config.toml
experts_per_token = 4
router_score = "sigmoid"
max_seq_len = 1024
Below are experts of layer 7 (counted from 0) of a mixture-of-experts language model. Rows are named up (a neuron's input weights, with its number), down (a neuron's output weights, with its number) and show model dimensions 128-191. Each number is 500 + 25 x the weight over its row's rms, rounded and kept within 0 to 999. Numbers have three digits each.
Before each expert's rows: "comes after" lists some tokens at least twice as common just before its tokens as in all text; "gets" lists some tokens that make up at least twice as much of what it gets as of all text. This comes from a sample of Wikipedia text that the model never trained on. Tokens count by the router's weight.

# expert 14
comes after: "1", "2", "–", "| ", " (", ")"
gets: "\n", "6", "0", "3", "014", "4"
up0:451503500528511478481514487527520521501544492478536450530532501495511506501536481541492496506506503468469549512524527485513485461492472505463499537485505500523439513532514498458408486521521514
down0:502515505487517461478479464478509463502528453520509480498507477524499467547522494510544495476486512487530472470471536474481557484486539477486516472490509493484499459475454507454486506463452539
up1:470512458502475502447538513497473448469523495508493472495515508525565475547510452519520505520502446535509505500492512477500520498474503524507485475497485512512491508475448479492501510478509457
down1:523516488529486490507493491500515462492524486467484496536519474481496485471527533494513486483487498496519482499491554524476544500512529460494498498516517496516494469533465461476489505521486479
up2:466498503461502446495463533482473489482434509516500473497486517485509492491513472509486516496548507520481479464497488510476475520499540531473504436501486462484494485483489524517528452538481454
down2:538491500527484505490519502537545508493444542468501518465484520470506543517469508494475526498491544465503482500473514501491523494464474511496551479477481502527463517502481523487544523474513458
up3:497510481494514553481519515471546489512512461513453518465476537473495453482435494501475517498498527501525537501474538487531498483533461498518518465505488481474497471536453510493481561487455468
down3:504496509505542493492507551495475492481552477496518495544470473509527512496517492479534465529495479495399549496490503543514540527512476480514446481459486535481470460474484480506449497452506507
up4:483474505509480520470494493498487532504507460501525535517489512491500513519483519521506548478503498506514519520497491484520508542499520509498494468525497518515453522484497472497504497538494482
down4:508509489489498492520508503505520453505534497510486493472436529497511526470466549543478494521517495496480482526529479480471441548552489519501496492466520514486498459492473487508551464441495494
up5:493539456490517484500538506472481432496531538528532534509480486505511493471512474505475481476519525523541499489490498539496511458502483504572503522451495516506507490512514497496495491523507471
down5:448487488509504503562485491518451510513497500496477532509490512480513499479513521475518509479512500503463494542505518463441509481496457474498447479541535505484501446497447510520476504504486489
up6:522518488488551508476487508483567454479483511462508468503539468496459479491473538481524503492529492526482540469526502517494466502492458514466495504527521469516561499525490486479437523496517525
down6:511501499480517539529513511523501562514548495512479493496502475477505489519497517461516530494483516523464436453515482530486527503511491512536495505513478507482514488546499476520465488512508491
up7:497501504522516515486485520537505458510529514491528452514501530572494485532495488486504480500498525546449504555521480571493468489498468507492475515500468528479492501480549546487523502519518479
down7:468511490494510516487495483480499486472489535486502504509513501522500470496480501526516457494534489532420483528528464541529494522426521455488457495564442532504484467563517502520518522495506499
up8:508501522542503496500535561460485482540480526476489513561510523503478490471501506478529508503495534538497510479504509514491504541495463523536500470497528482526483517519548498484508491505490546
down8:489529462529526491524477490523506506531480478478512495471546535471496498493471484512501497481457465542466524494495503468477486522524520507530548483535501550504511504486554520513502470503512492
up9:490513495507530508502525505513502527476458505463501489461517530468513519531516450480499518501540496504534493510542472503470523443469531463466499514573542485510481536517522515503505505484464524
down9:544519472513535497490497506494517483491493462517483524512492505495498514520529498486490456522500515560527496461508476476484517463463520489478501475551475502504501482530529507504489496475520501
up10:489502488484518503466510486491499458492469498519500523494475539480531466446496510477507504525498522499505508498466513512516522528482513511549535483486469549522489505511547495519486509489532504
down10:522588469467502507473527506485465499492534477488505525551517478505514519439498490463455492448497472481537478536461505537476456474533483491493546522471481515500460474470498464509509506473515514
up11:495467472532507509509551513511518530537493538502444481558499529497494487519502473513450498479461456501505525471532534506516496490511499505499443470512465503497517503512490511496458560485507457
down11:444524500487485470516492478451543508491500468501517525500537539467511528509537484473471487514511530507507498476501515523491505506526525487477536504515486452511502516511463509486464484515483481
up12:489502495465506522457498481495492510501507500467560511491501495509510483529490510503466493525529481481514511524554476486503511484474533491511491536505499484500478511519468524509487475483465479
down12:539518496492483517509507517505513499522499497473474511487494493536519557532520471560508459503473515476492500520468532498511511520491516493508491441461497521502522495479450484461495542528497494
up13:487488500499457487463488469509514525510487497493511448539461496479536501510498518460505504472534517479513515494562458468466484488520524483520481482528487473519480539527475478493513503462503468
down13:481471532469519520521497486547487489551498487474465496513487477485521501488478457490478484461496512489487477486483500503476455494514458516502478509520526482469517487471497465552498469580495497
up14:479480513512529477512505515459494484527546516483473554513551463499542492508481545472479512475535476507479496446487491508495524525482513527534503525456483519498502499480466509521507430496447541
down14:483524500463496492494466547499502481501526485492466515487567494493508505522481503482514515481501500580540516526556504488507496488503483531506487510478507546510547501555517452516477508517520445
up15:487475537523452532502513492485469534490531457493495522524448512509465505504502504508507563540480491496539501503456522497503495519543518470490516505495479486500471521493471504531455528509521507
down15:436491490471448487518525463485508451483505492488476506511498517471522467502490501468504560481470467525503520478461508524474479503533486450525484482469462482495550473515499527501492505463481491

# expert 23
comes after: "\n", "0", "3", "6", "4", "5"
gets: " | ", "| ", " (", ", ", "; ", " in "
up0:512491509561482557471507522455491506458561515505534464533487472490505495518477485474520468500510542469513517466529516493494499498517474500511509550486542519498484527510475521545497540512516510
down0:527529506495502455490449533494478496524466521512515514524491465501433542460491513498484507470493500496424468478482464492502478514474500496508527493529505530489520488522517475461511464462496497
up1:479505550501498535514478521467478473542508483556522513520471499470475492527520484474495513484510493531537518488477504523509486454501489500492522551494473493509511523449526486468451547488479499
down1:520515509472522508514495479481495498519508464502499500501517478542490474444503491497477491456490456500445468495537458514497493522561508536502563471475489506515504474455513514518522521504470475
up2:480497515499493490483499523514490523489457522501516539519529491506510507480511511479488515520499503483502539473514480479491535495507486455479512551509521526485502545473518543457474488517508487
down2:501523497486516505499454521470467465506475529485460545503478518494484570509495476508500484537520497518463497528472484473459522529502474520495517544509469521527486449528465502491516483494465465
up3:523489575467515516469492491520441509486507508522473481522430491514522460490485501486454512512481571492506519479515536514481508471511492490509478484518481495520498504458541514502509525530538539
down3:526479509497495498497509477555527522502471481505529466487463484506497511521458497498489501499523467532448504498493444527516561515505498451511507510448495498429518528479474525498526512487504523
up4:482437494507515529511474467480515511533498531466517479496481494512521452481499509484489518506498508505517505492462509515446504491502510557530550513504480510552488524513529497467459458502469468
down4:516475517521449477438523501455518512516534510531533516514477530526514490502512513463512512501492486462439521511518434473505469483492495515493474466475508536481485516482467512542494485454462524
up5:481536440479519467470504449487477513453522524573516506531503512486519537488483489493499475476503482519508499472485507501493504498497494461484483534487480482463514500527519474495473465524451534
down5:516554524483465456466490477549471514442533477474503514527486518494493504494504475484516501483478481481551481496503499484433485473490538496507465499519536491443522489478514490546467495519558539
up6:491470474521518451451487474536476510478517469501472505529497495492506510530464510506478492500468486503496507496497523501470502507509479493493484500565458497510462491553471502528543523505529464
down6:501515473502486509497508545493477493491505494509469462498527474519494505490524498476454506496516480515487495511487442490465482499579505468489466491483516469499515486480556471516475525490498490
up7:499503487533493459520526478522479474560492471537540490479464508503523500514514487476454537444442451495550488501529505531484519468497515495535486493481500533527482469484506511498464494519466500
down7:499520471523524531511484488507525540545536522526504541474554482477525527483496484494506513519530477484517494504475501509525523511508527490514496496491484524491478488500482462490525523520508488
up8:487503444488491457471483503504523478535569483497489546535500512489451470465467492522497483484483485513493498542516497446475521518498523508519461490502477520467471514525518486505517469502499515
down8:485490516481517490540540494538486485507554452527478466504474500476504498484500546513533485489520494545523523524512487496499541517505514509466513468530521476532501524530524457502467498489516481
up9:503522493501498472512503505514505481499465511471517522486460521491533488489494489518532525509491500537496494498511477512508531471498476461476509497502508519485432481488482488470525474546469500
down9:556472525463523505539470466488480516523501537503463490514469508493466491471549496463478527496500505468584470490503499476550513520424523501508486538507481505513508497547501513462509495499518531
up10:490546519474509448520546438514462503558515517507492521511532556482511497495509490503505484474491465517513498502512508486512510527505476507545454492497491517527491518521518499533505484461491562
down10:511502554529514522453531555489490487558494475508531465468536509510524465465513510522543517540518482465527508520508513504500508496488498528484521467457537506506495476469534503500464495411500494
up11:499513551509488530524478518520501463443526450559533518504462501522471510494537448473484531531544492493475506483523472466499469492502510487485473492500523553505457492466472570504504538458479471
down11:553480497488513469534505506497519484503508443504508521513509531546501511500477467497482511465517475469500454466499487495505491507490513516513522509507478516433486560506460507479466462484495478
up12:495443531500509512513512533507491526489504494518513483486501499459491490482498533491532520526473502450509484539501490516473510509464492503532472516493477510484494515505523498506488497498529517
down12:519531509490497482500519505468543477524479517498507516516476504475464503551464497461478590476469488530486510482475489485490478504453479524462515455503476471497460488511472528530482535479494482
up13:482474468479518502513480501501484472503504523556505487507512473490496495473498502498521491455447487487477503504500513543481504477466543495490512520476480488507497510507539506515518449481510565
down13:522529536439486487485489481514444507533485550561498513486483514478468470534524492554546525479495505545482479471511464521473509489502475492453509508520444483501491533509516497547482483520468478
up14:556504521542501522466538534492530497492532424498454554504520512519516495501453535528457488521532552478529477534491502495522480504552523465481499479490470500491475530484446530492490509510511543
down14:502497475495479538543477466489510510475519487489550520480483527501481496554500486506510470499459485517521523509479512540517469489522526489501535506485506531489483484482484497496532479521452500
up15:518540495543557501511521537507536515459487501467501489488530509491552490486491463511506490508504485486516502547483476451519513467484527514470523531525505487473506500497541469500448509542522504
down15:508482504502471501487472498509472511508449511480519455504472511470518450479496527571502491510490457481488453542489517489531532466480500504514498517555511493444496510510495462491517472500483537

# expert 21
comes after: "\n", "3", "0", "4", "6", "8"
gets: "–", " ", "-", " | ", "| ", "/"
up0:516523498514529499535533494513493491501497510507438477463526528491519503513509503530482521501439498505503503493522547457471514490510507506570530515476465515506431470485509486470564490508522479
down0:464475492504530509531532501543487531525442527471483512519494501515453507524541490500503480469496475533449503516495499516535525466543465512512452504502466523512443500522496547488529472433484446
up1:462484506475562477484536508464494471474510479528522505520490539466480506510492524516475471505490496500462480451510494543514487544510485523511482527457488535482526529530490481486524535489515489
down1:507490506469491469499504510467489515473498502499466480454512538479496507511486531516509470526491502501484482507487485524501481494483503501552519538479493532494540499488472482497500484477524519
up2:474512506520528495520517507498578510476557535481495496529537487495525506548514486497445506477526482483539476503452538488515494548507510480527489517559520501501442466489499498496510507532515494
down2:487493538501517513491488523488491501536487494514449470504532490504486492484494486502560526517521519427454491506507482523511490505521501478527512506506485533496496499501436481504500504496557517
up3:554488504521469500495490488505478503528476441500466436482538491512482507469527494544505507548532476542522479501487504501462512508521447513499541467492481506513501480544524492478490526548489502
down3:534513522498585477495483509491511524476536513529478462525502529481477467465499558488523474546470525513517452521558517519486527520490492494497488532485528444544535549458500474489480465488489433
up4:490528531524551490491502506548503498497528514473504491515494510494517470493502468524497545492474472490506478489507475504474464510511445534492516504539526491482493509536477477511496475501470491
down4:492493486543530521477489518480515465498518493475478554486470520470487491490457490452458510500478508512455539523488470526501510496465508451568512495471507482497490494530491486513492511506478460
up5:469509502476454512509473454560467497471512497496495452495528502487529474510471469515525508518513496474483521564524493475488550509497472506462456512518469518461490511498497495467489466491503474
down5:508499515470514545537512489502558486509536488495490482527468480527511503506499498481499512521487517530491520554472492516536513539506483446513509503483441494486509496513493493471448486464500520
up6:473528483487489550512537490508478512517499511502488508459513504558544498482559497522496518519512481515483484521476487536468541524516517536489540529473453523519491485523496499529531481485494499
down6:508534491491478521527523507497502511551497493439518521501545508503492539500550519499495498517496527539537421500517450466480489532467549469485496501510499498491528497497528485565511497514504481
up7:536481482490522495495502467486508539495469487502520495522475452540475482449470504498489500490533507515519467471487474547498547514464488503507491447521526496557518497500484574498518529521493472
down7:485527459493478514518540482462483503482485500494466486517471486485516482498515484451487486448524482510563497490505488470497492515511474478521509515493517505505522512507500499479530483547456466
up8:503535497526530457506506515496528472531498486438495472493514495519506453544493512475515448517494537478483520504501517525502512518505482534485509535497470496482507498486551514508534505484479515
down8:486458511527489476516495553462469482545486487524473489468484480497538513556480522517539515502494538482508532485463538492515487488532515510518491499492518570537497486497445505476487495509488521
up9:515467496535511490486512492502474500527507532471506536453503502524500488458475496514497535510478502472526497474460441504455477471523472494542493505496485515526500511525472466503502488491523502
down9:514529523470500466458480519560514488474513523476510487460538513474444494514496474475527529495506527537462484440513476508483515477542473493516504500480476540509503513480465518513479545482508504
up10:526506507439466510488443483525481529515495548458524546497504553511472513513487530492510502511495445485534497464549484489480485551542487489493511508520483478474488460518542532535515515465504486
down10:496522500473522519492430482496502500512546477478524516500533521469493485489523457450512510475502486509547497515532491470485537540522495461485468519512523518484502500535491497497511508510493451
up11:471489504516459530499517490442497482465504535493509443458490504503515538516513505489479499505509551493436504535548541518538478517521531462449498495478469526481524484487512525510524488517492515
down11:514467501512490517558507468499499546517455497467483502496548524479449494515469537519491436474474513527539454510489519565475507516492495508486477493514525498495517511463506439523458439510525511
up12:499524499483546521503502435499469486510483531477507489483536515451478466438480525488482509452487485494519491528526493454522506498506532502518465478518481486498447478503524469479489507493478499
down12:487478491513488493457484506509518483498531532447460477477509486520517521496558533480483513474488484477467497539524479514535559471550478481477489486492472485466534466467494472466459488474528484
up13:511480489513521536508541554484535542488476505518438500504505520496483513461554525505482473523506474516424470559474512444504528543495505541497496466488521512486525458488515528476486504513464492
down13:491525500489449498500477529517503471484533483494530502487497455494504470494514478484516497517481480484501553490481477495527516508488517518487507505525489490461531530508491484512476477537440507
up14:490516543452510531530501481508476514520470528479510484510533464534514482469515517519529549527481497480445497530485512467541527492498545498435489527482550475473447496508520482465488524467543470
down14:501517508470543455522540493530488501492486521526453500480507452513523454526519502512452495464466483485495461551562527531499513467533493471528547521498500425529503486481512489503505535537461459
up15:508494452511508515538512504440554510510494494561486521514490480446492511479466511469483508506540479544495521488496485503510507524500480491528517532531474511507482536479482483525483459527482458
down15:511481507497557501512525518517474515519522475542460534526462486479508499483520509522529506499494479502517503522531543466526478450569504523450505498542489477461486520483484486507526498477530511

# expert 12
comes after: " | ", ", ", "| ", " (", " ", " in "
gets: "1", "2", "3", "0", "4", "5"
up0:464491522470473522441569495478534527555471489488470518526468486529525485515542510537531458464525526508490515515470512521463489515474519484491480484530492523478500506465537536493518451514487441
down0:474547537534508514484507483478535539487486495470536526510546534522536496522511473525491484550497553500564523514482533552501552465526467511527495483508493525504429469477467471505517530501500501
up1:509534554499520498515544467501519525474467518560486509487499485494569478498502498495497505461539526487471536463494500527453493511496481523491514527500540546506526493468496500471487511513464489
down1:489490499503480483511491487509497449485482528503463528523482519496508493437457521502494486518521509482407518519468535505510522477528473489469478522507518507488531523525546502468512497506521514
up2:489500496445537462496504517508510503485487530526475471518509562467475512496480485495520504506488542529520496494511502531511508510468538508493548491521502490480473526546499503503492435530531518
down2:486492471521529489527496491503517517512491528495550470537493502497522477500520489467505508473518518572525493536503531466549482520498536464522471488525491517505484466478540517504519444489501501
up3:480513522467521504475492514514497532513519522502511499555505503532502486487528467489517476514526486501493488507494498531489467544517461513503476523510534460506492506471473492490523515480503523
down3:492507508481508535522510494542541517505431452455496556518508536470499492485501502461505534500474471549532507490500496470489534568488520521461470500519481496473495510480517507498491537479477477
up4:556522525516518531439530535516487501514485479517448521509473511458483479515516487497499519467508508462542540471506484481481465465510503521512455465505492519477493477503509516556483516516510504
down4:530516531473501500507512527519522480574486490474501517485456479525544527481491479457523540478498512499518483483467491496470514491530481542466535530512515522509520509507473515489477481476504491
up5:512491516450532523466496530500500458473525518466485487528529461473521487488500507497498495520549477538534494529507490523506494510521534477511489523482510504493508432504491505451494508487520477
down5:508538520508498457491490487536461538466497492524495514489479498488470492511493490481531466492493486502432477532539496468488532451543498517475494527525498468536527487466514473443511463500496517
up6:508497512488515527444499508491495510533451542467482514519483484511556501470520544502484535491507518542518542468502498479484491446547526534482482525538546493495475476510566506510457478495511519
down6:520467506465503478494517496531551537504503446472503490508534532468490518485492512490474511540452503503511490515455521510470435516497539503486545484474522465520537509452507479520464503517460489
up7:528459497495505496483539509507518498487502550496491479502497466505525524475496524518539526452514530487497471481485507476485507505442561493519476485494477540488526508512501490542480481493490513
down7:531491494512451500460513471484550481490468510503488502518542453543525512471513471500459491491542440524533457437532473495496514490522491512491474523495460505542481522457509504500514513534473490
up8:492497527484484466471507489524495553501485525510487525494554558514512509480479493500505499517509511525463469485520502542489464528495502464565557514466456437500448502491484488458520461472518511
down8:503495514505483544475522535476538470524474492497533516494487500576503506510508499486525498469474492485459454471487548448507489462467494518496522505536475503499471480503490478472496501571483459
up9:480543513530463495495501537540526491514494466565500468456483467498492496508471459498498508513457498523526507498471519469488507519489530462454494478500485501487478471489519464519492517496432477
down9:490525545514503464524552502482534476493498514479473501477528518515538477474521482489469484535486489492571517501519510477483471492488476437514492495459503468538521496496517489478487487515468505
up10:541557519530508471489495517472510542524485514493542502504464531469482519501529525472535505508523504524483528494457506486511449479488498509496514508520492503489498517501494447508512481488526499
down10:532523484491476456507504517474502501448516504465502515477492540513518530525543471544516524489520481532445505514501518493537506498556522531527485506522549542502492529520498492508532464463531498
up11:468561541505497476562517482504488492498521505522509507515478519516501492500526501501503513483527514568505578459534518517503508475502537513487493518529483474527445530509524521494519501503551457
down11:466504487512550497522485478534587482513471514487531463506480483444524477486518508497519464499491487523570506537510520483517466491533490480468490499485466517525505512533493514517526492457492435
up12:552500517472505529487526504480479545517467499469482488517468491512539510489502490482496537486504462519486452534457503470467509559535515464525511521483507498509537500504500502508533497512487461
down12:502464492500489527475461512435500502497490476516506458465511503561470472526488519465452487520501520487509484507507520478472462501500514460485518513501510484545500453509509530489523485496484486
up13:463509519535489524472490546500468544481492524518474527523550523513495499492538473514478532507522523521488492517512499497488523507461519512525484455455475500522514494515520444506484480535538484
down13:480515484460492458453508471479482500549515523501504519515509519529518545503456465462517482507513466524478546508503530502484508525521506471520518458483512468473518503488465487474474480470495531
up14:521464451498533520504532516478541490491515561519486519522452491499552479476514490569547540496469488459545509491496532518552494507530485496497522483508483520508455516510505486502466527474509500
down14:454506529474480485421505530477476519482486506474500476526489455477480461471542498535516504525533494490452521435491489478537531506525508493439466472516469494480517473491477479509516500509484518
up15:496496503544504503491521522460523475489521515515476466501553491508479547504511525546478506504530483450463525479519499486489485488534494484498525495504503493449503539490487522486481516479480577
down15:510515544537514542555455478492494530485483500514514509504473475445446502516546500480500508489516445532435497522490485520512506506523494490523473470497521543534471519524473506484498521528489483

# expert 2
comes after: "\n\n", ".", " =", "==", "===", " =="
gets: "\n\n", "==", "===", " ==", "====", " ==="
up0:463514478502491503549535453538484522485497498500471457518527476548493548513523585488544513504508483461489480523492496498504505503504508486525524481457475521489492451504445500505521491563508501
down0:468511505496549516507510478468509467482528508498520517492515524529509508498511504550513512501504515455518491503522512501479517465472544472492482528457476504473441526486504517503517474515489521
up1:520533480526501509485501510488505537479484483522546525523522531551500531513573485541471501518496497506482525519503499512517470499510549507500456531471481503491555507508492544524499487469479467
down1:523486488447520498483473493546496486478541476463501478479479502511467479474523476500506458522490499545433502489464534506481491436491495504512491457546472455523503531540516485464502511514479484
up2:537496537533552564477524468538518513548528484462498525500536514490485477481501495499498483510513512483522559467478528547487524537470480468532501498518479505467545490494467503502464494491496487
down2:529498470504529519458511467487481491519493480508495502523527478485490516493498469510470476486465504458553520524546528470492516474512516519516492511471500525534506480511490539481463471534539501
up3:521529519488528487549524486488550476496486471511510505511553485506511482497481488513518542525495532480488498483478496468464491542521495493540530473548514457480503517492512527507487507505512499
down3:503463565561465509493513447530514450545491450501520482512484518527452494491493485473507475485520512511471494502521484455490528496523434495505506461500454543535532508522503545517470504528481456
up4:488517465545501510521510484516513492485528499461497481501512517471496518523506488524563515485490499527483527521502492501521465544531493454483530454524489483502523500484445491487528514483575482
down4:480533471480494541489520480553481467494488533465467486525497489470469493531492496499486480476518480506531489485491493496496508520540456486493526512470482504469479517483498461498468535496516486
up5:495472449422516488443511524535484531535478474465490499512506468490531471453522521541555484523514465473518528502525531482486513505508533500552503505436516487500496500493465482501483496491521473
down5:448476509484495493468470461488508462506463491542519467523543496477555477510490497490479509469518509470486527522464507505521498500531536506453518527457490490488549448511537524508503506521524464
up6:504514477506505511486527512527502501486527517501476527490517495514501488471490507501485521512538479510503500462432493484503505474457519500400514507486491491492464492488511478518518491493499459
down6:468520483535519530487543533483487528469511492511548457499508462503525500540459551486491492495432529489499517476482484448498492483452499516484540476534489527504509507489504534521498491512501536
up7:505487514483537500518512481513554486511520527502482490495482501489480513489487481501543526548467483525463541498492447503559493566497490522505468483562487469540455470522488480554512472535484487
down7:507482506469489503477471515548482514520539525489495489451513481487505506509439522487542484507511486490491538525484532497476458467560496503536495530483529513494515459550523502464504501489483486
up8:502504495472496500496520479517478523450464490496524508516508511519486505483501449488551508479497466493515523428507487468467481527540511512524474501496444478504483554521505534511489476543487504
down8:548440521492437489538510493442455470485452532500519507497466466490489497503526486499469487486509504492470539513489505498524514439505467516507547499492504498485520486506488524476502462491473481
up9:521522518463522491491495488484532510532526502529483530486500520494501511503548474515506533494485525522489505527527496497532516492476498531494503513509505499494503443496510524483506520521483536
down9:496506537493449495473530487498543515481490531456514510529514486480460502526522485523504514472485468574499469506510506480520488509503498510476493473478505518511483516462481532484516516514455475
up10:531522506507489497500492474486509495527493534494439516465496476503508491507508487478475505469507525505500470545487561490497485546479543466536493468469512522545492513540498490515469471506469466
down10:555509485518537532519507535486446473500514489491532543539553507468527504483529494475541518461483488491478483492518551506501465514506537486525471501507478491471529533532532504541536464507515540
up11:463494474532503528531538515518513503494513463490499496473525515505510472495482494483490539451517500546497505509500562534473505516517473498501476515464486500512480540489528502466533455510472532
down11:486499481502500519487494474507508501492475487505480543465530539444488511517542520512456500496510593518541484488503516498494504522478497492521513557486501476495512479515494508534526448508514494
up12:479515490513520490505501520524495432479481475494489494488500491502517485480493511467534503520478494486491506504520514529516471544568496506488514520475499540511493487544469496502521528478503470
down12:525487529536510474474460499517530502433503478538527517522463537484477521504529495491471499478520530461558480511518458472462476531460492491510531521489483487497506515485448529491479525475543529
up13:523502520494485511510535471505510476500492485478500457563520515473491505493456495498491478499510461511521545543504475519466487510505515476467513522521521481506526521483531526519487517558494502
down13:491494502509477497523505458532544503463487510540503479511500494479541489496488453486512512485474523487421535477544515493508526486531533515474520485494494531469485505504507479516507501496542498
up14:453486446514512475521462476499477510502485515517499490485493460497459520555505482468524505507484506528503499550491488461445456493510543494494505502482492514519484488563504500470513491521492526
down14:516498484567489495530490569529493487474496515518483508523477511459490501491536447512513499533498481531519489553475499473516514533499521491500525474503521472492509513485502502499480481495496495
up15:510528515510492517483541456535498485484538494455460510500438458520511460511526491498469461525517506487498498520559464476538507535461529499473517522445499526480546505485535511487491497510486544
down15:470475464544468491502478495487465467490554503493488480469495481504518491480535544510524513492492502467539502490522515504448441538536461514490509524472526496513477497489536503518490533503462504

# expert 7
comes after: " | ", ",", ") | ", "°", "; ", "0"
gets: " | ", "0", "′", "°", ") | ", "10"
up0:499495540544491542555495468477511476509501513519520516519528507526500472477504504520512494503498525472516506516517479491493499505476516491488519457496448517501529503576487531456465450471485475
down0:514473549480507541481476512525528491470521528506493505515500476523498487477524504531478484472483527502437524531494508504497503509493495453541463467485481491509537501484452521531469442479523510
up1:484486495477513465479495517511476480502483535477482497466497515495499449483491485498448525515469527505498481512478511489519483552484533454526470517508503484530506456526476531507492505516516535
down1:509509484535502484496494509532462493522523475530508525485544490489498530495470484522478470520526519515515558459531516527502517472507465533527456528510485457499508491483523473538487508534542497
up2:524526487494505479554494485491486482448481486544423507470488497535500530497461485509456521502508498474536522516532458481498494478516467493511506507502468447482481479549501536519519526517510493
down2:504524502501542510488467527532494498493495534528492529538467482474525541527532472527492483478449474452527516571528493520500507475521499532465504494501517520503521520533535502494492516505548497
up3:483495468531516509535479477496504499490526485538525470526503477504454515426528491522480513517499550496521492493487522552531549493474512489516483472510446487528462469520531510508491523529459504
down3:499545505492531466485482470466521518478476546512473496516556545437496494504467517479548524500489524509588474483535486507527487483498509501472445535507487486491529490464480547506522513514469553
up4:481442462461485525476521516496466529490536516520538513520521507491471482495546505490459531523537519491497474511504479534500478463491462514510453476494479498491508484530479493513487535490481495
down4:490513493475510440528470471464489523446509458507511453489516454488503480540503510480434527456484506515512467475547449470505484504450487499496492461495487505532480516522517480472502506520503506
up5:528489486494504452452482497480496533492512552503509516496532523568509474507508532485489513464479459491515522501488495480468514520505524438494479546531499501488497492511512500480485490539508486
down5:472502535505482496535470487483484494494507476509487507476461499465469550519484513489462455498507501493488496476554504475527529489473516490510491495470425543474470476519503520521548498488516525
up6:532530524504521487496526501494494496473489532512505502519517506522484500501550455487485561530511483522549472472539524527486511488509506484456494495498496508468470484552481513455477554498513497
down6:508508513516483507516497488505501513545472514474464558505485530531554448542500488478491486486487481507507501459508475493529497499516484522514498486503514485503518461491511537501499508511486512
up7:481503519539465502502527465460526524435529495532521497474503502493456459501514465492544502507502500510482511476501496502514444500497511499491520524502492498470498436470555526482499483508472532
down7:477489534471518519509510490466496515502505518515454504507457520507487489525496511479512500456481488478557452478510496506498512477511462497515493485516506501496495541527465451502480473506541538
up8:523480464427503467519462564489487495486473472477459470497502498532497480530494453502449512509533520513497470487520502495476492497498532475498515525514501509491527481517533519518534516491460510
down8:479481497486472520481505518487507490526518475497492520511472512518498520534506523509520486483496533551511499534478465472468500496491537516474496524475499507495538502538512481525515531516539507
up9:517505486509518493461504491469452482470519525445478517503507510502506476484478463494488472502534518476562545489491487498523481492471469484503481522480523538494492571526501491478518477529519513
down9:493487507501501472529445514491487486517537484509455422466454488508460501472529492475477461505470466514482485500482487517505480484516518506535481500470470529501494528478517455504475477470486539
up10:508488519510537504464507515475499506459526505501514493536496469499495437499518516486509506526479513497507464439471521483529499463495516507527523540503460510504495493456514470457507506500495507
down10:522441557497478506519540525527502555489500510477488497482476524506515516542485536483484498532508533481501491531532557497529518485513530457472507555497512527497580535484508491501479464441501535
up11:455488512499556489504511539512455520452528513472534516500487508491535492491475492506497513480468531473526511485508527499504485515521440521535510489459515489490505507532516511486520497527487513
down11:478488490509471479505519495504476530502472482496499524504500525532468485525502510486483502476503539498471519504485547475520491509497513518506468467512488535475522507504475469498472498514473447
up12:495476532510493509486491471479510532464478517513536534524507491499490486467481506527514534536487499488509519512462490467541486518525509468547468490495527462499454537438482507515539523491517487
down12:485524535580480455509514516548456490530492499455523458461513515519489496539508515523462534458491473467477505482544505531460499500531510485507549500493523513542493520540509545477514531484511480
up13:529473514490553499531487526497521491497494460563511509483528506529467481546453495532490540504493527483523490535474460477482503517508511487500464499519502499504499480483483544496462485514470467
down13:507551508445543511498488506494513526501502482518496472512542494530520489524507504506507509516528535461551508518517538480498490573530483558541468536476493555535491516484497516496483463508498513
up14:514574503546506478453521513496474541544445522529501545476531472534490518517513535519518481466486532485557521528535449504526490480496498479511483479486523514514518462473517471488546399494516519
down14:497518479498516507527513459513513506475486479523477472466525468516509509475503522488494529499469474512470469456543443526548513490501498500479511504508502507497499491468480501515466523472510512
up15:487529494572515528529559488494533494483451472536509505502505489549480478512461524501568494503495501504480506474489507517533483540489500470513500502520522517520489482491556485529496480444538501
down15:506501491533519515487481485510481530522509468477479469493503495459486466499445477529521503457464494524503459508512460502492483522511482486491498523524492517440544475466461481492538535480508510